config = dict(
    activation='tanh_gelu',
    batch_tokens=65536,
    train_tokens=304500000,
    steps=4647,
)
Below are experts of layer 5 (counted from 0) of a mixture-of-experts language model. Rows are named router (the router's row for the expert), up (a neuron's input weights, with its number) and show model dimensions 256-383. Each number is 128 + 24 x the weight over its row's rms, rounded and kept within 0 to 255.
After each expert's rows: "gets" lists some tokens that make up at least twice as much of what it gets as of all text. This comes from a sample of Wikipedia text that the model never trained on. Tokens count by the router's weight.

# expert 33
router [102 121 104 169 142 152 105 137  87 128 105 119 100 159 156 121 132 108 169 121 144 160 100 107 179 116 122 165 153 147 122 116 145 126 118 118 115 103 167 113 146 140 129 139 134 157 125 165 123 141 150  99 166  86 125 135 189 147 164 133 161 132 114 149 126 128 116 134 118 133 136 136 123 127 171 119 184 115  94 106 134 163  98  67 161 134 176 151 136 114  77 127  86 143 142 144 118 103 104 178 149 125 167 149  95 118 149 125 157  86 112 145 112 101 148 102 133 160 117 143 141 148 146 143 136 150 129 127]
up0 [169 101 108  78 139 146 134 110 174 129 153 154 128 124 133  93 139 151 114 138 149 139 109 143 147 142 133 134 100 128 127 174 117 116 157 151 141 110 160 126 142 125  98  92 123 117 135 127 169 135 123  96  88 154 174 136 130  98 145 114  90  98 133 103 122 158 118 102  85  83 132 112 115  87  85 120 116 111 113 142 145 100 121 142 104  83  87 127 148 142 140 155  88 165 129 112 146 130 129 122  97 147 114 123 108 125 121 154 108 180 146 143 116 156 138 159 142 130 100 126 175 140 123 162 102 123 132 169]
up1 [156 173 123 100 142 116 141 165 115 137 156 112 110 111 125 134 125 112 119 138 118  80 123 113  96 127 171 132 164 126 123 160 110 117  88 123 130 121 133 119 132 134 174 139 125 113 115 125 125 124 152 107  99 118  90 134 118 123 120 156 102 110 117  89 127 147 126  92 164  95  72 112 130 147 136 132 152  93 142 134 129 131 159 123 123  86 130 145 138 114 107 152 126 114 123 183 145 133  86 142 188 143 131 136  93 110  98 144 140 122 115 118  67 149 152 131  88 121 146 133 113 110 117 122 156  69 113 152]
up2 [121 162 164 145 143 120 131 124 143 151 122 101 118 156 162 126 100 167 135 110 128 129 127  82 139 144 101 125 134 186 128 146 131 104 120 127 165 163  91 123 154 146 112 109 146 128 126 132 147 128 119 175 100 149 139 116 140  60 122 153 130  93 100 121 150 165 158 106 133 123 159 177 176 126 157 122 158 135 108 150 105 109  99 165 102 132 128  99 133 124 196 139 121 122 105 143  85 150 135 131 141 136 118 127  61 100  93 140 132 118 133 130 109 114 111 122 112 116 120 115 109 125 121 137 126 126 114 149]
gets: "| ", "2", "0 ", "1", "in ", "6"

# expert 45
router [115 152 109  96 122 105  79 154 170 140 148  86 129 132 128 115 144 131 137 104 126 122 111 143 200 108 163 119 110 143  98 131 174 125 109 181 105 111 141 145 163 110 170 142 118 120 113 126 152 120 128 114 106 108 141 112 114 110 106 159 171 155 101 150  99 113 130  56 135  87 149  91 136 106 126 156 130 136 141 160 127 143  79 132 134  86 127 108 116 119 129  88 126 156 171 111 102 124 191 130 116 141 171 128 103 145 134 127 106 149 126 130 169 136  96 152 111 139 106 107 111 134 133 131  88 162 121 158]
up0 [153 132 176 148 101 196 161 160 106 133 115 144 142 124 140 136 126 200 128 107 132 151 139 139 130 152 120 139 149 134 146 139 148 138 162 106 148 120 108  69  80 151 130 138 105  79 128 113 131  87 135 141  98 137 149 143 115 137 150 129 152 103 107 150 126 147 103  95 110 112 150 135 155 129 144 112  87  89 119 185 145 122 158 132  94 161 155 118 145 120 113 134 119 113  94 129 124  92 144 148  91 113 133 131 115 105 133  98 135 139 119 105 141 105 161 134 128 141 190 149 141 147  93 142 117 122 135 149]
up1 [118 120  99 151 149 117 105 100 118 123 103 128 100 155 131 189 124  87 144 118 130 111 111 131 117 141 113 137 103 144  85 100 134 131 122 124 103 116 155 126 135 147 165 106 172 128 186 138 133 149  94 127 109 111  91 140 159 143  98 137 125 137 114 115 172 125 200 147 168 148  86 127 117 139 112 106 120 116 167 102 152 108 113 114 102 138 128 159 124 130 151 129 116  99  66  68 104 173 138 125 130 126 104 102 129 136  99 161 149 159 129 142 101  89 158 125 124 127 158 118 119 115 139 121 121 120 128  97]
up2 [133 177 140 141 146 133 123 118 123 122 113 108 125  88 111 108 113 166 111 128 104 106 122 132 123 104  89 143 110 132 113 120 139  85 149  82 152 138  74  75 116  94 137 110 123 116 132 127 107 134 129 123 116  96 102 119 167 118 171 129 148 173 100 115 126 105 181 115 160 146 107 143 133 106  84 134 140 127 108  71 115 106 122 147 131 122  98 153 161 139 163 145 168 115 127 113 157 121 113 144 159 112 118 103 142 107  83 111 160 113 110  85  83 147 125  97 115 137 145 155 121 159 100  94 124 146 131 101]
gets: ". ", "\n\n", "an ", "by ", "\n", "=="

# expert 59
router [124 130 123 163 138 125  95 163  99 165 149 123 108 113 154 136 135 140 159 151 129 125  88 104 106 121  70  85 133  97 137 101 100 139 148 137 118 136 141 134 112 129 146 123 103 136 107 117 128  93 115 111  97 101 155 121 125 127 108 168 115 102 112 116 105 104 141 110  88 104 146  62 143 111 146 148  95 149 117 128 121 125  82 124 119 123  92 125  80 153 166 184 118 152 165  91 101 147 151 142 144 147 101 151 147 147 138  99  84 168 134 128 139 123 110 121 131 184 144  84 166 145  77  88  95 143 160 132]
up0 [112 121 124 108 121 135 133 145 146 114 139 152 111 118 116 129 126  99  91 132 132 123 133 151 134 144 131 180 132 125 135 139 132 110 149 107 138 100 135 156 139 164 141 102 148 112 119 125 128 133 148 122 138 215 137 134 145 148 128 111 133 121 145 168 132  87 132 122 158  91 107  98 151 127 108  91 150 128 151 159 162  94 148 172 117 129 161 120 123 103  79 106  67 105 118 146 100 127 137 177 137 109 144 148 112 143  86 123 136  91 139 120 149 120 142 155 158 128 131 183 155 112 144 123 149 156  93 112]
up1 [142 105 133 134 132 109 171 133 132 102 125 135 149  86  70 118 103 163 171 130 161 116 154 100 161 120 129 109 134  93 132 124 157 155 127  87 130 133 122 153 186 144  99 137 161 128 137 158 178 110 120 134 135 125  96  80  94 154 148 116 140  87 137  93 128 111 118 137 107 101  75 122 114 138 131 136 147 136 113 117 148 124 107 105 134 122 120 113 138 117 174 149  90 125 159 120 139 163 143 112 102  94 157 105 152 143 100 162 139  49 166 129 142 150  87  97 104 117 126 127 125  98 139 143 121 141 164 152]
up2 [110  97 135 145 177 119  93 156 149 114 137 151 157 134 106 105 172 155 138 112 138 112 105  81  99 108 111 123  96 171 138 133 157 134 141 148 152 118 148 143 106 171 167 136 114  98 114  75 110 159 134 141 104 113 104 137  85 130 103 114 122 148  88 100 131 134 126  69 107 154 123 105 106 104 131 136 134 107 121 124 118  88 120 120 136 136 142  93 104 144 155 140 141 133 140 150  87 140 152 168 162 103 168 152  86 129  86  97 130 140 165 111 135 136 138 122 129 119  93 133 107 146 119 123 147 108 174 151]
gets: "the ", "of ", "a ", "The ", "for ", "its "

# expert 41
router [139  73  94 120 156 100 103 122 107 161 114  99  97 178 131 190 103 117 128 159 154 110 114 159 135 130 123 149 140 110 168  99 158 137 111 144  98 101 127 160 117 130 135  89 125  54 143 147 174 138 134 142 164 134 149  96 148 125  85 164 109 117 124 107  87 138 121 141 161 135 115  93  80 121  78  75  93 163 101 149 127 169 138 168 117 114 128 144  72  78 179 155  90 129 124 139  95 123 115 117 174 114 105 141 163 137 117 104 135 165 139 113  96 124 151 171 149 146 148 153 128 154 135  99 107 157 113 135]
up0 [ 86 170  83 127 142 145 111 117 128 145 167 145 146 155 161 138  87  93  97  82  95 129 102 142 156 154  80 112 101 109 125 129 111 115  98  99 172 111  97 117 114 109  82 150 159 163 130 114  96 150 162 102 137 132 120 128 130 150 116 113 132 124 140 123 105 122 126 144  86 100 126 141 123 108 166 117 154  94 127 164 119  85 111 112 155 152 135  56 144 138 141 130 129 115 123 128 142 123 113 140  95 105 152 138  99 115 159 177 144  81 118 124 133 110 114 174 152 142 123 100 110 111 113 146 127 132 123 145]
up1 [137  76 112 135 103 114 107 116 156 146 157 139 154 125 166 151 135 118 130 141 131  84 137 135 122 102 152 142 129 200 152 132 111 109  91 116 130 159 133  79 135  89 100 118 130 135 149 113 137 156 121  88 128 131 119 170 108 182 105 113 132 132 134 141 101 172 144  72 113 159 109 129 139 117 129  72 144 133 121 127 135  64  98 137 104 156 123 112 124 151  94  86  89 118 126 138 176 157 111 131 110 127 145  98 143 171 112 152 136 138 125 109 149 124 162 101  86 170  91 124 131  96 131 126 172 102 174 144]
up2 [ 95 144 110 129 122 155 103 120 132 137 115 116 142 144 127 135 143 144  79  97 148 170 136 131 164 127 153 118 111 151 185 127  91 120  98 105  95 137 156 124 101  89  70 131 106 159 100 136 103 118 100 141 153 111 133  91 143 109 102 162 133 121  86  84 166 170 129 132 118 159 153 129 176 166 117 157 148 103 141 112 118  96  89 107 159  76 109  92 173 164 154 107 139 126 118  80 109 136 107 126 125 155 160 140 136 132 131  91 142 138 165 138 151 142 117  94  69 165 121 113 157 146  99  87 139 133 121 151]
gets: "is ", "also ", "known ", "such ", "used ", "born "

# expert 9
router [157 133 169 145 118 119 121 135 131  88 148 100 127  86  88 140 156 141 148 137 136 127 158  95 151 126 119 154 126 195 117 175 148 168  95 146 128 134 123 128  75 103 138 126 121 147  81 114 144 125 146  88 109  96 119 120 122 128 125 129 144 135 138 117 143 115 108 110  99 128 140 121 124 150 126 124 115 140 128  97 132 132  79 143 123 121 130 164 140 128 141 114 116 161 135  90 127 120 147 162 132 118 105 112 131 138 163 122 175 169 102 154 122  97 174 131 125 137 124 120 119 112 159 121 126 117 146 174]
up0 [165 146 116 160 112 109 139 126 141 152 151 123 119 141 155 134 119 148 164 104 160 134  82 128 108 131  98  83 153  96 133 141 150 148 146 128 136 104 101 143 143 157  78 114 174 126 111 124 123 121 120 131 183  71 140 150 132 126 115 137 107 113 130 110 169 129 121 144 123 101 122 108 108 134  94 151 140 121  98 111 136 118 103 127 102 133 157  93 144 130 134 138 127 150 146 124  96 115 124 153 106 135 144 134 130 126 139 137 142 128 154 135 154 110  89 158  71 118 185 140 171 109 130 141 116 173 133 184]
up1 [154 133 137 101 131 118  77 131 118 143 145 136 141 118 118 151 102 111 103 157  89 113  90 150 110 109 145 128 132 139 123 112 130 128  93 109 118 108 155 142 115 110 118 129 121  88 174 125 147 128 120  91 136 155 112  86 153 152 107 146 139 137 167 126 103 163 111 110  96 115 104 161  89 132 118  71  96  88 124 129 159 133 132 143 110  83 135 129 148 134 121 149 145 115 100 204 126 194  99 130 171 160  93 114 112 135 119 114 145 121 117 127  99 135 106 110 138 107  97 117 108 110 138 139 156  97 160 136]
up2 [100 113 151 111 140  85 108 122 164 114 157 162  83 129 111 131 149 124 120 122 136  84 103 120 109 139  99 117 160 119 129 116 119 125 167 208 156  99 129 134 183 129 142 110 135 112 120 125 134 148 142 170 131 104 156 115 135 101 109 170 123  90 161 128 148  97 154 175 112 102 133 137 129 111 113 141 143  77 115 162 153 162 128 146 155 125 115 139 111 146 127 139 114 113 129 119 118 103 111 122  93 124 101 108 128 127 128 107 134 155 125 121 127 103 113 158 127  96 112 119 153 144  84 150 150 127 110 106]
gets: "'", "- ", "0", "4", "1", "2"

# expert 48
router [133 125  95 101 115 124 124 155 128  93  63 112 104 131 149 140 130 101  77 154 133 113 131 131  84 127 124 145 138 105 141 108 126 152  90 107  98 136 108 129 125  69 115 140 124 137 136 131 117 101 161 108 138 145 120 103  86 139 134 129 138 103 122 113 138 158 132 127 110 141 145 127 147 109 163 127 107 132 150 111 139 140  78  92 113 150 132 172 164 147  92 117 125 133  99 132 134 157  81 123 128 177 172 105 143 124 110 132 212 104 131 109 108 133 144 127 131 162 103 192 103 150 182 145 162 116 115 158]
up0 [135 131 138 109 115 136 130  98 146 136 163  74 144 161 134 151 141 114 176 125 171 122 145 114 141  96 147 155 141 156 141 135 110 136  90 149 183 127 125 119 108 133 139 136 137 131 153 121 109 156 140  80 138  98 147  79 126 117 152 106 114 121 155 118 140 144 113 131 109 169 162 108  93 105 115 145 163 100 174 127  92 138 124 129 164 148 113 147 138 132 129 147 103  98 131 149 144 101 114 191 127 107 132 148 150 168 109 156 161 116 136 106 150 148  90  95 156 123  88  95  92  92  75 135 114 135 122 128]
up1 [103  96 138  97 125 123 139 142 102 115 147 130  88 165 138 150 129 128 128 149  90 104 126 119 132 135 162 139 115 152 117 125 121 138 106 146 110 121 146 124 111 130 146 137 140 143 164  96 112 162 127 129 102 103 100 124 116 106  70 147 110 122 133 121 112 135 148  85 144  82 177 113 170 112 138 102 110 162 137 184  87 135 161 129 110 146 101 114 118 132 101 138  87 125 103 107 119 111 131 133 108 108  99 108 133 143 114 102 114 140 115 131 188 169  83 123 113 101 161  99 156 122 136  85 130 117 150 129]
up2 [104 142 116 148 193 109 131 125 152 129 123 156 111 149 104 169 113 128 123 111 118 116 114 154 116 150 144 119 124  81 125 112 130 103 141 146 127 106 135 136 129 128 145  83 116  93 128 147  87 150  91 111  95  88 139 109 125  78  93 148 102 160 170 123 144 113 136  86 159 165 119 117 181 127 109 146 143 109 139 151 118  97 100 126  86 141  90 146 116 124 156 164 118 125 118  93 111 174 147 128 136 148 137 121 121 156 118 131 105 127 150 170 167 122 127 144  86 151 122 161 118 122 115 150 104 145 149 170]
gets: "| ", "|", "1", "0", "0 ", "–"

# expert 16
router [119 148 106 101 151 143 139 122  90  89  99 114 138 145  86 138 135 117 109 164  88 136 128  85 159 145 160 160 136 102  95 106 124 140 113 146  74 150 156  94 111 179 123 168 117 144 112 119 176 111 127 126 177 102 143 144 144 108 150 157 151  99 146  93 115 125 117 124 167  89 173 122 136 136 156 162 128 158 167 135 146 116 108 114 114 189 129 124 161 177 111  91 136 134  86 145 103 119 138 145 120 137 156 109 146  99 149 166 131 122 133 110 116 119 118 111  97 154 117 126 120 163 135 142 161  91  75 114]
up0 [171 127  98 103 160 133 110 168 164 122 152 147 173 145 152 155 153 136 100 165 145 110 141 133 129 131 124 117 140 159 122 137 171 108 112 141 143  98  99 182 120 103 121 112 122 113 146 104 124 136 175  94 109 191 174 138 181 114 119 180  97 133  92 101 146 150 141 101 124 113 123 110 118 100  97 122 140 170  93 138  99  83 119 124 107 119  89 152 118 139 113 151  99 143 102 124 179 140 135 152 154 132 124 123 103 145 152 131 131 155 140 180 128 108 135 123 112 150 131 155 107 153 124 154 156  96 145 113]
up1 [141 136 163 147 137  85 123 146 146 147 120  98  99 129 138 116 133 138 128 133 118 148 110 122 168 105 114 113 116 161 152 137 182 141 131 126 147  86 137 151 139  96 132 108 151 101 168 119 122 138 127 142 151 154 123 128 168 175 144 142  80 125 146 148  86 153 139 149 126 162  69  93 108 123 123 112 210 114  95 169 183 137  97 138 107 125 100 189 121 134 149 141 154 126 167 145 140 146 141 101 169 141 124 149  83 134 109 119 140  95 146  98 107 151 104 121 102 135 116 189 107 154 143 140 140 112 149 157]
up2 [109  97 164 142 108  93  73 151 109 134 101 119  98  68 102 169 123 109 148 151 112 161 118 137 139  69 106 158 133 137 147 136 139 111 140  75 158 119 127 127 128 100 166 113 114 110 104  76 103 109 157  87 117  99  96 114  97 135 149 126 126 112 115 165 101 132  80 118  87 128  81 167 122 170 112 121 124 121 106 154 127  88 114 111 119 143 141 146 101 127 155 142  83 151 148  73 108 121 161 122 128 108 120 114 136 170 110 148 125 126 114 127 138 142 140 121 147 123 118 126 132  82 142 125 131 141 137 160]
gets: " ", "0 ", "1 ", "2 ", "5 ", "6 "

# expert 37
router [144 114 127 166 139 132  59 133  98 104 101 101 104 125 134 176 111 121 150 170 135 128 124 174 147 153 107 126 130 104 131  98 152 151 147 100 143  94  96 156  96 180 124 131 111  91 166 122 109 117 145 103 176 114 134 123 128 125 137 142 100 117 173 150 130  97 136 154 120 121 121 128 131 100 120 121 162 132 106 183 144 116 105 143 123 147 105 123  96 110 112 172  80 158 145  87 134 110 125 119 117 111  96 146 116 133 108 102 104 120 156 139 153 168 136 128 157 147 128 193 118 107 122 108 124 125 141 112]
up0 [108 108 130 123 127  77 156 146 143 154 117 148 134 112 132 111 106 140 135 110 140 115 135 146 168 124 114 179 125 120 111 127 114 153 140 146  52 122 151 167 132 170 159  86 119  92 161 113 138 156 157 108 119 128 124 121 114 120 143 132 161 117 155 108  95 143  93 114 108 104 130 112 114 152 105 149 128 165 111 116 121  93 143  80 145 107  62 100 145 107 112 127 126 149  88 127 116  89 180 110 158 135 141 128 141 129 120 157 135 130 161 121 150 110 126 176 178 103 146 114 140 113 144 108 124  73 104  79]
up1 [110 127  94 135 112 106 125  92 137 177 137 147 109 107 107 123 168 104 145  78 175 140 105 108 121 141 122  92 130 122 110 140 109 140 122 113  88 127 155 172  94 147 113  96 151 147 116 143 116 161 141 123  98 170 127 135 144 136  92  93 138 133 135 124 152 110  93 151  90 131 137  95 104 121 107  74 119 130 120 111 164 106 153 112 139 106 166  70 142 175 145 141 123 150 149  90  63 156 103 100 135 155 108 121 163  92 119 115 107 148 135 113 133 124 128 147 141 151 144 115 179 137 129 110 172 116 120 130]
up2 [153 149 140 117  92 134 119 128 137 105 152 131 111  54 137 103 113 157 136 117 134 116 150 111 191 116 145  94 133 155 142 114 166 156 105 161 131 131 147 124 140 127  99 148 155 154 115 150  99 114  99 149 143 102 127 127 101 136 118 105 147 120 119 145 102  99 124 158 121 136 141 129 105 156 108 121  85  87  99 140 111 115 128 127 118 106  91 126 132 107 159 150 152 140  98 108 152 129 134 172 105 100 127 172 135 162  70 145 125 133 120 105  86 108 138 121 110 107 141 129 146 135 148 154 199  96 158 142]
gets: "that ", "for ", "was ", "but ", "after ", "had "

# expert 24
router [110 142 120 125 163 140 127 147 129 125 112 117 142 144 170 120  94 133 129 117 158 145 164 157 122 110 133  79 110 198  76 119 138  95 123 173 118 140 136 133 107 199 127 102 144 139 126 104  91 124 121  92  67 115 113 161 148 131 103  95 180 132 139  91  95 108 107 142 150 120 133 128 131 131  93 129 101 132 137 124 114 148 185 134 111  86  95 150 157 108 151 118 122 147 133  95 198 127 163 112  93 114 172 125 129 128 138 135  78  98 107 121 120 136 150 140 123 119 130 152  80 161 132 137 111 115 154 140]
up0 [133 118 141 142 112 139 137 117 124 145 114 177 131 128 174 145 134 120 119 123  97 130 124 109  79 143 140 123 136 109 164 134 163 148 137 155 138 146  77 127 150 128 146 141  98 136 115 109  97 163 122 122 143 109 162 109 163  72 141 134 124 127 157 126 118 167 118 120 186  87 139 153 153 130 139 149 153 170 122 178 127  74 119 109 147 131 105 172 124 128 107 156  97 151 165 136 118 164 136 118 101 128  60 128 111 138 121  92 146 135 133 103  81 160 146 136 134 141 130 112 152 126 149 110 127 138 150 125]
up1 [122 111 151 110 146  98 132 140 134 150 121 111  97  77 133 129  93 126 148 151 145 110 103 153 139 131 116 167 116 134 173 102 168 144 150 142  99 133 129 120 138 138 129 130 153 211 105 123 144 161 159 138 151  80 163 186 158 112 122 120 121 176 113 122 137 173  84 164 117 131 138 115 139 136 121 138 130 126 138 119 133  48  89 108 133 117  97 149 113 168 144 160 140 128 100 161 131 144 139 179 128 155 116 137 143 128 115 117 103 121 100 161 131 135 123 173 127 144  94  99 133 106 135 173 162 125 102 104]
up2 [122 122  83 157 114 136 136 119 129 131 140  97 138 116 140 123 127 128 122 119 132 123 123 138 103 119 125 124  90 125 166 103 173 108 167  99 109 153  72 109 130 112 145  68 132 134 122 139 154 146 150 125 145 138 115 136 163 123 124 122 124 106 121 130  87 129 155  95 143 147 116 131 100 118 152 156 125 149 148 110 135  91 126 120 144 143 114 129 110 129 134 118 132 122 128 100 132 154 125 140 121 126 135 153 151  81  96  84 135 116 132 151 120 100 149 148 150 132 161 150 138 130 137 110 143 157 150 103]
gets: "B", "T", "K", "D", "M", "R"

# expert 25
router [128 117 132 146 100 158 131 140 119 132 134 118 130 115 151 121 125 121 137 120 110 145 128 137 141 115 127 158 157 133 101 125 101 139 123 130 131 131 171 148 119 151 103  74 115 126 119  93 121 131 140  86 113 112 112 116  83 170 105 137 139  88 171 151 110 102 123 123 104 126 103  97 128 119 178 122  91 162 120 157 105 114 107 128 147 211 135 135 112 123 110 182 172  89 107 118 107 118 136 135  73 119 141 146 204 106 143 130 102 123 120 142 128 121 139 142 107 116  79 191 114 158  76 122 149 135 123 130]
up0 [ 80 114 168 140 102 111 172  99 150 146 146  69  78 131 149 157 107 114 124 152 121  93  99  97 133 152 120  87 156 148 121 159 118 137 149 120 137 173 133 165 155 147 100 137 122 106  99 154 148 154 109  84 154 100 102 131 127 115 135 116 136 139 141 189 117 113 110 151 130  66 125 125 133  98 158 120 120 127 112 148 118 133 126 127 115 140 126 110 141  98 109 146 127  94 126 131 132  71  94 128 130 103 153 130 142  96 169 148 164 133 167 165 109  86 138 152 134 122 142 114 200  76  95  90  99 133 139  73]
up1 [117 127  81 135 136 151 100 149 123 166 169  77  91 188 122 141 127 138 138 110 105 151 108 166 144 110 116 124 131 120 152 109  94  98 157 104  99 177 167 129 116 141 131 100 128 120 141 140 158 173 120 120 123  95 112 173  68 124 107 119 122 166 104  97 137 121 134 144 148 109 105 102 168  84 126 108 129 136 130 118 113 122 116 133 162 124 157  76 110 154 128 136  96 116 133 170 125 110 117 162  86 104 143 159 122  75 118 162 157 149 106  88 135  83 130 115 157  92 134 130 133 134 161 114 153 143 153 144]
up2 [104 136 158  90 150 127 104 142 147 167 120 143 100 138  97 140 159  90 109 152 127 111  89 129  91 120 146  97 123 136 166 135  80 136  83 165 164 131 149 162 132 127 122 111 116 147 146 114 108 121 114 148 159 130 123 158 139 126 144 127 129 136 132 155 121 134 119  99 106 146 115 146 152 107 144  86 143 175  77 159 106 140 174 172 135 112 123 137 119  96 148 172 150  87 113 162 134 107 135 123 125 133 135 158 104 144 138 159 133 100 151 150 118 108 126 151 138 123 103 114 128 125  93 150 102 140 153 130]
gets: "(", ". ", "the ", "a ", " ", "of "

# expert 3
router [108 160 142 145 103 115 143 137  84 103 106 119 125 120 135  83 149 138 137 130 147  99 127 109  95 107  91 133 136 178 100 140 127 106  91 172 136 134  86 101 140 137 142 110 147 149  99 117 141 107 172 124 163 120 130 125 119 107 153 102 149 101 141 117 151 151 141 124 130 146 151 134 127 142 122 141 116 111 119 106  96 153 116  98  84 127  98 125 156 158 143 191 156 114 134 124 132 126 100 125 142 132  88 131 187 115 129 143 168 111 114 143  92 143 124  92 130 157 138 109 129 117 188 128 165 110 161 132]
up0 [153 145 149 108 134  82 128 119 147 108 100 173  80 114 122 133 121 152 111 130 141 118 131 130 156 129 158  95  84 106 107  92 129 115 123 120  90 130 111 127 165 123 136 121 149 119 148 133  66 152 137 118 140 145 107 124  98 120 101 140  98 161 136 139 125  94 122 118 104 166  61 119 126 116 117 117 132 187 143 139 134 103 141 128 113 168 141 177 124  88 172 146 135 145  64 121 144 114 186 124 132 123 124  79 134 135 132 112 134 122 150 113  84 161 113 133  99 105 103 170 105 143 104 133 147 135 129 171]
up1 [ 83 149 149 117  97  89 109 135 121 110 113 100 100 102 144 137 139 182 150 157 124 143 153 141 106 104 137 117 121 124 150 125  93 180 119 143 127  90 157 156 114 127 152 128 104 128 163 148 105 161 139 173 149 146 145 150 135 127 128 146  74 136  99 127 143 124 164 131 142 130 132 130 127 122 130 149 129 101 166 140 134 118 130 136  65  83 149 135 122 104 110 131 154 119 100 151 112 152 123 128  97 187  94 112 165 140 164 123 155 139 125 154 107 139 162 117 159 130 170 109  97 144 151 109  84 165 131 130]
up2 [135 120 134  65  67 165 124 144 138  87 120 137  68 166 137 152 123 122  82 159 125 131 144 143 131 118 125 130  96 115 110 139 112 158  94  81 117 134 101 160  88 108 122 131 123 111 100 126 134 128  92 159 107 142 168 157 104 103 114 125 150 151  88  80 107 138 107 129 142 120 106 144 132  97 128 125  67 129  96 165 157 133 130 155 134 113  88 169 129 145 154  96 136 140 125 112 123 148 149 169  75 101 142 114 128 133 119 178 137 133 128 164 114 168 140 123 116 125 190 152 138 163  92 121 140 106 116  93]
gets: ".", ",", "1", "9", "2", "8"

# expert 2
router [100 144 132 162 133 140 195 125 105 107 136 101 143 169 136 131 106 104 127 122 137 126 153 123 145 118 126 142 182 152 120 140 136 116 119 146 115 102 126 103 152 160  96 159 153 149 168 140 142 160  94 161  72 129 119 156 139 127 147 105 127 103 124 145 128 148 140 108 155  96 104 135 115 161 138 136 146  86  81 131  99 171 149  69 148 144 125  79 160 164 107 124 108 153  93 102 167  98 154 131 119  65 101 113  97 114 131 158 116 144 124 138 128  91 112 106 166 113 136 142 134 140  93 143 128 138 160 105]
up0 [132  95  98 162 177 109 122 151  88 144 124 108 140 112 168 161  85 160 171  93 133  90 111 138 109 111 134 120 120 115 131 114 152 121 140  89 132 112 135 150 151 181 114 116 143  94 112 148 121 111 142 150 106 105 136 135 149 124 105 135 100 112  99 147 118 147  97 166 154 129  96 167 104 133  85 162 134 116 124 127 120 133 138 137 112 127 153 119 142 127 128 169 121 112 160 107  60 149 115 123 134 148 108 128 151 187 118 138 125 136 134 123 121 126 154 143 127 174 128 125 118 113 140  89 131 154 170 146]
up1 [137  87 122 126 131 128  89 141 187 121 124 132 136 130  95 195 139 130 164 159 131 133 121 133 134 125 112 124  98 132 112 114 123 110 121 161 119 133 114 160 117 158 135 153 112 116 120 158  97 136 137  86 126 108 132 120  94  95 141 140 128 160 109 104 158 116 135 105 123 103 113 109 153 121 130 116 109 102 147 179 168 107 130 154  64 154  81 170 123 107 129  98 154 119 110 160 133 143  80 138 151 152 141 147 154 127 148 143 130  88 113 133 150  86 123  97 107 142 101 124  94 109 133 129 122 120 113 153]
up2 [116 151 108 144 145 114 141 133 136 150 126  88  76 181 108 114  94 110 140 138 131 132 165 126 146 137 120  69 125 140 103 169 107 114  72 130 130 161 146 143 152 151 145 128 143 144 122 100 125 106 151 118 116  81 144 150 154  89  96 101 144 124 139 133 117  88 146 157 127 134 167 153 149 112 101 119 124 139 107 100 138 142 147 135 149 142 125 102 171 140 132 122  77 148 115 121  96  90 172 102 124 131 164 129 115 137 135 123 109 158 128 133 155  94 133 134 124 167 170 154 147 130 156 128 119 119 126 124]
gets: "S", "C", "'", ". ", "A", "L"

# expert 47
router [171  81  96 137 149 108 113 139 110 117 126 105  89 142 152 141  96 123 152 146 183 150 148 135 115 126  79 154 132 155 144 112 174 107 151 119 113 128 136 165 103 144 136 121 117 105 121 140 106 122 130 120 133 141 131  69 123 108  95 133 132 119 126 122 143 123 150 141 130 118 103 127  94 143 115 116 105 152 171 158 110 175  61 144 106 138 108 121 100  72 140 106  94 175 156 113 121 125 105  95 106 128 105 123 150 139  98 140 127 114 175 122 118 121 151 160 140 109 148 150 142 121 116 132  98 139 108 181]
up0 [140 141 120 131 120 140 164  74 117 115 125 130 104 108 122 120 100 206 126 118 150 119  99  76 112 159 116 134 142 158 127 111 126 112 149 155 121 106 134  88 137 137 152 156 140 121 123 147 126  95 140 119 127 154 126 125 124 111 146 136 120 133 111 141 139 127 108 137 123 105  76 137 148 109 126 130  98 122 121 112 109 123 114 147  95 128 117  98 151 104 154  91 101 120  92 119 140 143 126 128 135 175  78  88 137 114  79 135 119 183 127 206  89 178  80 147 122 117 126 108  97 115 162 163 106 107 128 156]
up1 [142 210 146 128 104 153 134 141  88 151 164 138 153 147 119 136 122 165 104 106  94  71 127 134 103 111 110  91 142  89 113 115 105 103 160 165 141 145 151 160 157 117 150  92 133 118  78 129 182 130  78 128 134 131 144 166 161 120 164 151 150 109 138 144 192 155  86 138 140 122 141 109 156 113 108 133  73 125 117 102 199 156 129 127 180 140 119 126 104 139 126 131 119 129 148 113 149 135 173 154 161 102 117 153 123 144 102 127 129 115 114 143 162  92 144 116  96 119 161 168 114 172 129 121  99 103 114  81]
up2 [139 165  96 156 131 189 136 133 147 143 155 120 108 122 128  56 140  88 110 101 206 159 144 114 117 118 100  85  96  95 142 133 126 120  74 121 106 141 182 117 121 146 116 152 129 164 142 127 118 126 126  76 119  75 138 111 101 151 149 136 105 146 109 124 130 133 131 123 111 118 131 125 112 164 150 115 122  94 112 127 161  98 134 118 126 101 147 139 128 137 160 144 115 160 101 183 128 127 177 140 116 173 140 130 130 150 169 143 109  96 136 136 122 156 153 119 149 132 175 127 180 118 116  78 128 148 116 119]
gets: "was ", "is ", "were ", "be ", "are ", "has "